config = dict(
    n_layer=13,
    d_model=256,
    n_experts=12,
    experts_per_token=1,
    d_expert=352,
    d_shared_expert=0,
    activation='swiglu',
    moe_layers=[2, 3, 4, 5, 6, 7, 8, 9, 10, 11, 12],
    router_score='softmax',
    normalize_top_k=False,
    routed_scale=5.22,
    balance_loss=0.00396,
    balance_bias=False,
    init_std_router=0.0166,
    lr_router=0.00146,
    vocab_size=8192,
    norm='rmsnorm',
    norm_eps=1e-06,
    tie_embeddings=False,
    optimizer='adamw',
    lr=0.0018,
    beta1=0.95,
    beta2=0.98,
    batch_tokens=65536,
    seq_len=512,
    train_tokens=438900000,
    steps=6698,
    dataset='wikipedia_en',
)
Below are experts of layer 4 (counted from 0) of a mixture-of-experts language model. Rows are named router (the router's row for the expert) and show model dimensions 0-255. Each number is 128 + 32 x the weight over its row's rms, rounded and kept within 0 to 255.
After each expert's rows: a language model's description of what the expert responds to. This comes from a sample of Wikipedia text that the model never trained on.

# expert 1
router [ 60  54 131 127 193 154 124 133 168 106 176 152  53 120 136 106  91  49 148 132  96  91 106 126 120 122 146 129  68 144  76 139 153 132 126 183 180 169 127 113 189 104 124  90 134 113 146 125 122 135 192  93 122 139 104  81 122 143 137 147 150 109 146 145 180 164 151 161 103 167 120 157 139 134 163 154 148 150 157 172  91 153 128 125 104 183 138 165 109  49 125  72  75 135 132  65 164 128 136 114 168 164 112 157 143  90  92 132 147 140 186 138 141 103 175 110 148  96 161 139 137  87  84 101 157 128 159 165 114 184 122 113 172 132 211 173 115 144 107 159 116 161 113  90 173  72 137  92 149 116 127 106 117 109 123 110 111  96 107 107 158 123 114 184 115 128  81 116 131 101 130  87 106 109 124 138 169  69 200 141 139 149 145 134 138 175 131 126 153  84  85 138 119 128 199 130 134 156 130  92 125 166 181 113 142 135 146 115 107 125 159  84 129 132 116 180 138  73 120 116 127  64 153 130 102 106 179 132 161  88  83  68 112  72 104 105 200 142  80 102 149 133  89 110 189  32 148 103 122 125 118  98 108 145 130 150]
Coordinate digits, connectives. Seconds digits inside geographic coordinates, e.g. 22′53″, plus connectives like and, to, by, which, and table separators.

# expert 5
router [143 138 175 131 181 144 185 130 103  48 230 161 111 142 133 117 177  75 146 104  95 155 147 133 130 148 148 136 106 129 126 110 103 114 180  82 149 187 151 118 186  89 101 130  68 109 143  75 127 110 165 148  80  83 137  50 124 143 113 149 184 114 111 184 185 139 143  80  73 130  78 107 134 119 126 194 147 150 121 135 145  93 143 114  54 140 124  94  94 134  40  73 158 125 116 112 156 145 164 135 125 164 115 172 109 109 117  49 124 137 170 139 177  94 140  69 126 133  89 102 149 149 113 135 199 114  83 168 152 132 142 110 128 126  87 166 152  93 171 101 120 145  86  85 151 143 164  81 112 164 152 103 118 100 157 111  79 146  68 152 134 126 146  92 122 117 136  88 135 142 152  96 163 123 126 144 119 110 141  99  86 124 119 178 137 131 134  79 152 115 122 135 177  97 127 121 117 188 124  79  88 109 165 134 119 111 119  55 165 120 187  92 131 123 100 139 139 100 144 133 140 121 161 167 141 126 117  81 129 110  77 160  85 101  89  73 138 113 153 129 118 168 161 108 186 126 156 165 110 166 141 161  99  93 123  60]
Commas after places. Commas after place or institution names, e.g. Chicago, Philadelphia, Queensland, plus auxiliaries such as was, is, has, could.

# expert 4
router [106 159 131 141 125 125 121 118 149  57 170  99 163 131 141  98 100 121  83 115 106  44  87 127 136  98 144 172 125 108 144 158 121 100 130 150  78 134 144 105 151 114 135 139  91 109  91 148 169 111 131 120 181  58 101 173 125  87 114 127  88 115  83 140 113 187 120 125 144  47 106  68 110 126 149 149 129 116 157 124  62 105 132 100 124 125  90  94  79 138  78 142  85 114 149 126 113 169  96 152 101 132  61 135 158 132 126 119 197  73 140 105 136 119 111 161  86 133 167 123 141 108 107 101 117 188 140 111 118 105 103  87 183  92 159 156  47 116 156  98 133  77 118  83 168 118  75 123 132  83  88 122 156 159 146 131 138 100  82 187 128 110 123 123 139 123 147 175  67 122 190  79 166 140  97 158 102 105 114 153  66 176 136 151 136 179  87  87  93  73  93 127 148 170 162 188  96 102 126 137 104 108 180 176 113 135 179 104 130 140  72 121 136  86 123  99 112 106 163 153 135 162 125 130 171 128 160  83  56 125 137  74 146  64  72 132 174 193 110 156 166 113 114 124 111  62 164 153 148 107 115 148 150 110 126  91]
Math and table cells. LaTeX pieces like \sum and \oplus, table cells after pipes, articles the/a, percent signs, and units in infobox data.

# expert 2
router [174 135 145  60 107 146 141 144  71  97 156 142 165 139 114  88 186 180 169 100 113 167  51 124 118 114 167 151 120  94 128 133 165 150 115 118  95 162  85 179 178  97 172 197 146 149  85 168 134  94 109 151  94 123 136 187 132 149 120 127 148 152 138 180 110  76 133 109  83  95 121 110 129 154 137 144  89  95 104 124 163 105 135 122 113  85 124  88  93 141 135 129 166 104 101  88  79 162 148 119  62  99 120 169 108 106 171 144 133 106 119 139 161 105 129 182  90 166 175 124 178 146 100 161 139 115 176 151 143 174 133  80 152 159 132 119  96  48 156  98 117 119 107  83  51 158 140 192 136 161 133 125 144 114 133  99 158 147 112 105 102 127 115  99  90  94 156  92 167 104 137 178 181  86 145  95 180 139 130  95 117 118 171 113 191 139 102 169 162 173  86 124 167 133 141  41  92 141 182 169 131 124 149 170  99 153 130  61 161 164 117 163 131 178 143  81 107 141 130 137 138 138 170 122  95 105 162  98 127  95  96  96 174  88 160 121  93 113 171 156  98  83 145  85  93 182 165 164  89 105 104 100 126 153 138  91]
Sports scores, results. Digits after dashes in tennis set scores and match results, e.g. 6–3, 7–6, 1-0, plus of, to, from in results tables.

# expert 6
router [142  74 102 156  94 112 125 128 175 120 130 211 127 157 176 113 117  87 155 170  93 122 114 124 124 124 130 147 116 162 154 128 124  91 112  94 179 159  86  61  57 170 124 111 122 110 134  88 144 140 128  95 180 123 162 165 122  69  85 112 131  99 157 152 180 123 120 101 117 160  99 140 138 143  98 117 165  77 128 121 114 144 128 163 153 140 165  68 132  75 126 129 135 119 111 166 128 139  85 114 182 104 135 108 106 104  46 148 130 131 145 163 107 105  77  93 143 205 112 126 166 113 114 163  87 138 124 125 150 131 134 176  58 115 133 100 195 135  31 150 158 156 146 124 130 183  58  97 186 124 153 118 141 160 149 123 161 162 119 220 108 126 128 120 163 130  93 148 135 163 139 127 148 132 152 173  87 155 127 125 119 102 163 118 117  87 146 142  77 172 166 100  94 112 138 130 104 144 143 157 175 155 135 127 182  82 169 190  93  49 150 173 140 159 156 153 134 182 107 186 124  43  96 157 137 141 153 154 118  96 222 154 118 150 138 145  86 113 145 121 120 155 148 146  52 143 118 140 156 167 144 132 102 126 130 145]
Verb and adjective suffixes. Suffix pieces completing derived words, such as -ished, -ized, -ified, -ical, -ble, -ed, as in distinguished, eliminated, integral.

# expert 9
router [124  88 137 176 130 141 135 128 144  43 187 185 104 133 166 125 100  93  89 153 112 108 110 101 133 120 160 113  90 122  99 126 152 103 183 118 194 115 121  78  66 121  89 116 150 107 109 139  92 117 112 110 100  53  79  91 132 126 105 109 192 123 117 134 143 110 129 100  84 105 116 133 139 146 220 135 144  95 161 193 153 150 124 111  97 187 123 112 132 148  71 142 157 125  85 135 185  57 142  98 199 161 152 161 104  94 104  94 127 166 146 112 138  69 158 110 150 101 113 127 174 129 130 135 144 139  95 102 154 144 101 119 170 130  94 122 149 151 126 153  52 159 128  95 209 114 140  73 231 128 137 149 109 101 129 163 166 168  94 170 132  99 183  98 126  64 136 146 147  79  97 126 134 135 109  91 102 137 127  61 148 101  57 143 143 122 156 143 113 142  90 154 106  66 160 188 154 157 130  67 149 175 134 160 112  99  95  88 135 103  95  97 127 115 116 104  85 104 134 131 131 100  94  94 101  76 146 135 142 114 144 177  98 109  93  92 123 165 164 171 127 142 112 131 151 135 162 139  91 149 112 186  98  98 132  95]
Proper-name heads. Head nouns closing institutional or historical names, e.g. Ottoman Empire, Air Force, Festival, Award, Far East, District.

# expert 7
router [132  91 122 188 143 134 131 120 144 145 100 116 126 150 121 124 121 188  97 111 148 146 153 174 120 140 140  71  78 140 121 156 105 124 161 161 129 116 127 171 142 136 131 103 119 176 116 157 126 119 119 121 126  83 110 189 139 171 128 212 154 121 105 158 101 203 147 152 139 137 129 114 110 109  77  94 153 173 180 101 169 137 122 166 167 164 126 184 179 227 144 103 121 142 163 105 186  97 202 162  53 110 172 113  73 139 127 149  62 139  84  92 117 149 151 119 162  44 138 137  91  99 133 115 131 194 117  82 137 128 124 132 154 142 109  82 131 149 131 131 108 192 120 182 149  74 205 101 109 121 169 121 126  98 154 168 107 158 142  58 117 176 161 204 119 146 137 115 179 155 101  83 122 146 136  89 113 124 103  97 140 153  57 173  61 130 136 110 170 115 124 217 126 118 103 115 158  96 120 131  86 115 113 112  93 138 105 154 175 152 147  88 127 154 119 163 177  93 145  59 111 154 158 130 144 139 117 139 183  78 104 161 135 160 140  95 107 135 133 121 120 120 141 106 174 130 124 160 113 146 119 165 140 120 138  67]
English surname pieces. Surnames and their inner pieces in name lists and election tables, e.g. Thor|nd|ike, Fult|on, Jones, Taylor, -wood, -ford.

# expert 10
router [185 159 139  73 118 138 124 145 137 202  91  71 128 108  93 161 154  85 103 125 128 128 142  94 134 134 115 170 140  67 134  75 141 164  69 101 108 124 111 139 150 125  36 138 141 127 159 144 108 159 130 199  49 112 156 123 131 137 147  97  98 211 148 150 134 141  88 134 167 143 118 133 116 118 101 136 109 224  79 169 182 185 144 130 123 137 137 186 166 122 139 116 125 169 140  81 149 120 134 157 187 122 148  93 170 111 157 117 157 140 183 130  50  76 105 166  72 129 114 139 147 158 135 105 142  74 145 140  59 161 144 118 101 204  94 121 147  74 150 128 120 136 137 200  76 111 113 138 164 139 138 119 120 124 137 147 141 121 110  86 139 150 150 139 124 116 146 127 161  86  79 149 110  80 105 144 174 159 109 105 165  94 138 127 144 147 105 148 141 108 142 105 100 130 135 172 135 184 117  96 110 138 105  95 176 114 150 118  64 214 172  92 122  73  96 151 121 125 105 122 198 146 102 160 135 101 127  81 130 176 102 189 139  77 137 102 196 126  73 129 153 112 144 183 138 104 127 136 134 127  97 112 107 127 127 173]
Infobox dates, labels. Pieces inside parentheses and infobox fields: month names, Born:, Place of death:, years, and labels like Pres|byterian, Pre|stige.

# expert 3
router [ 23 205 136  53 129 113 125 109  81 106 198 105 170 147  59 105 139 163 117 129 128 208 200 142 123 164 136 130 187 117 124 118 131 169  83  97 116 156 149 162 137  91 103 124 118 115 127 128 109 115 131 135 120 145 191 129 122 156 172 138 129 128 155 111 134  89 115 159 121 176 136 185 134 135 106 124 150 128  49  87 115 114 135 189 120  95 123  73 117 121 193 151 122  97 117  97 113 119 177 140 132 121 113 128  93 109  70 136  77 118  93 180 167 118  68  83 151 113  90 123 124 166 171 129 168  40 161 119 143 161 148 115  95 140 149  80 159 179 157 124 117 102 124 166 106  76 120  95 100 183  92 122 108 108 141 114 113 100 177 113 133 179 162 152 122 154 158 166 170  98 199 121 173  77 117  99 132 122 138 189 175 174 160 167 133 132 106 147 150 158 152 183 153 121 188  76  94 172 152 164 133  87 102 124 140 137 135  86 156 126 145 118 130 121 124 161  85 105 111 144 166  83 126 107 131 138  81  97 179 107  98  97 109 110 152 104 114 114 132 123  93 146 125  71  90 158 148 100 151 168 139  65 112 112 124 104]
Quoted titles, tracklists. Tokens just after opening quotes or at line and table-row starts in song, album and film listings, e.g. "Never Forget", love, Best.

# expert 11
router [120 135 105 158 108 142 127 140 112 133  56 102 129  54 152 188 155 159 109 131 160  92 158 178 126 147 134 117 170 153 108 141 149 136 144 134 117  73 184 115 145  80 199 152 109 146 143 144 108 147  90  76 177 152  56  81 127 166 147  77 114 119  83  58  62  80 132 113 163  92 142  76 140 146 171 152  92  72 142 104 104  86 135 114 121 145  97 143 115 138 103 146 162 162 155 163  73 127 135 116  92 171 144 104 145 135 188 116 148  96  98  93 135 156 204 163 119 151 170 141  95 123 109 172  94  82 108 184 120 108 135 146 142  76 111 154  88 125 152  98 119  95 151 148 138 130 186 174  96 104 103 112 144 166  92  71 116  83 167 121 116 138 175  71 172 111 174 111  77 132 115 168 101 179 124 144 122  88 122 145  83 144 103 104 176 136 171 149 136 124 146  85 108 169 110 117 174 125  92 103 132  96 122 164  78 111  45 119 137 173  89 139 130 158 120  70 100 111 119 102 143 215 140 103 145 136 103 141 128 189  98  76 119 153 135 145 138 186 159 142 135 119  71 121 186 172 130 135  81 126 157 118 152 117 130 156]
Asian name syllables. Syllable pieces within South Asian, Chinese and other transliterated names, e.g. Raj|ee|v, Hen|an, Yu|y|u, Sh, Bh.

# expert 8
router [141 214  87 120 139 121 130 136  64 170  84 150 138 151  95 136  95 141 140  87 157 114 106  66 115  92  89 117 150 129 139 128  74 100 164 138  67 130 146 166 100 164 142 125 147 110 120 107 197  88 154 181 138 209 192  74 136 100 122 180 128 113 150 109 168 112  83 110 109 155 144 142 124 115 156  82 113 180 128 149  66 127 130  83 116 108 121 160  90  92 148 105 110 113 148 202 139 154  37 135 137 157 109 195 131 169 107 106  89 110 120 150 134 110  79 146 144 103  92 113 132 103 150 118 113 165 117  79 127  97 138 132 129 138 138 126 107 129 170 140 157 125 139  81  88 175  93 167  66 163 166 145 117 118 106 142  84 155 179 104 141  97  60 148  46 156 108 110  87 170 146 135 104 112 137  83 130 119 135 143 119  85 153  93 118  90 110  99 104 115  87 109 216  95  72 124 132  66 116 139  81 162 125 106 133 173 160 133  77  50 112  90 121  93 112  98 148 134 124 171 160 139 128 130 142 142  96 180 122 123 137 124 113 190 172 166 107  87 131  95 177 135 148 150  70 117  80 104 167  66 153 129 117 137 130 134]
Sentence-opening pronouns, decimals. Subject pronouns and openers like The, He, However, which after periods or headings, plus decimal digits in degree coordinates.

# expert 0
router [158  43 147 169 110 128 124 130 189 152 152 127  93 161 132  87 119 120 161 106 123 180 127 122 129 174  84 110 107 156 123 151 130 143 101 158 143 103  92 150 131 158 144 105 153 119 112 121  85 136 150 111  82 154  78 101 130 121 124 122 129  85 156 143 173 134 228 167 149 124 156 123 120 109  86 140  98 125 139 105 189  81 130  89 135  83 109 141 140 158 142 164 127 123  93 141 170 150 174 132 119  91 133  84 184 169 171 132 149 150  89 129 154 215 134  75 149  99 119 123  66 115 166  84 139 168 116 114 155 103 127  96 141 121 114 177 160 135 110 131 168 132 124 104 156 141 158 115  78 111  94 174 143  85 106 164 130 111 107 108 178 120  59  79 175 134  97 138 106 138  90 139 137 154 142 147 117 195 120 157 137 162 146 133  64 133 110  91 158 157 137  86  88 128  78 142 125  83 151 148 160  88 101  97 115 148 105 165 211 131 122 195 128 127 142 166 156 177 110  61   5 119 150 123  71 146 129 144 107 144 122 133 116 176 100 134  86  53 144  81  42 113 161 160  97 131  97  92 139 109  82 147 135 131 131 171]
Mid-word noun endings. Final pieces of split common words such as go|ne, head|lines, banknot|e, war|den, plus him, his, especially in biographical prose.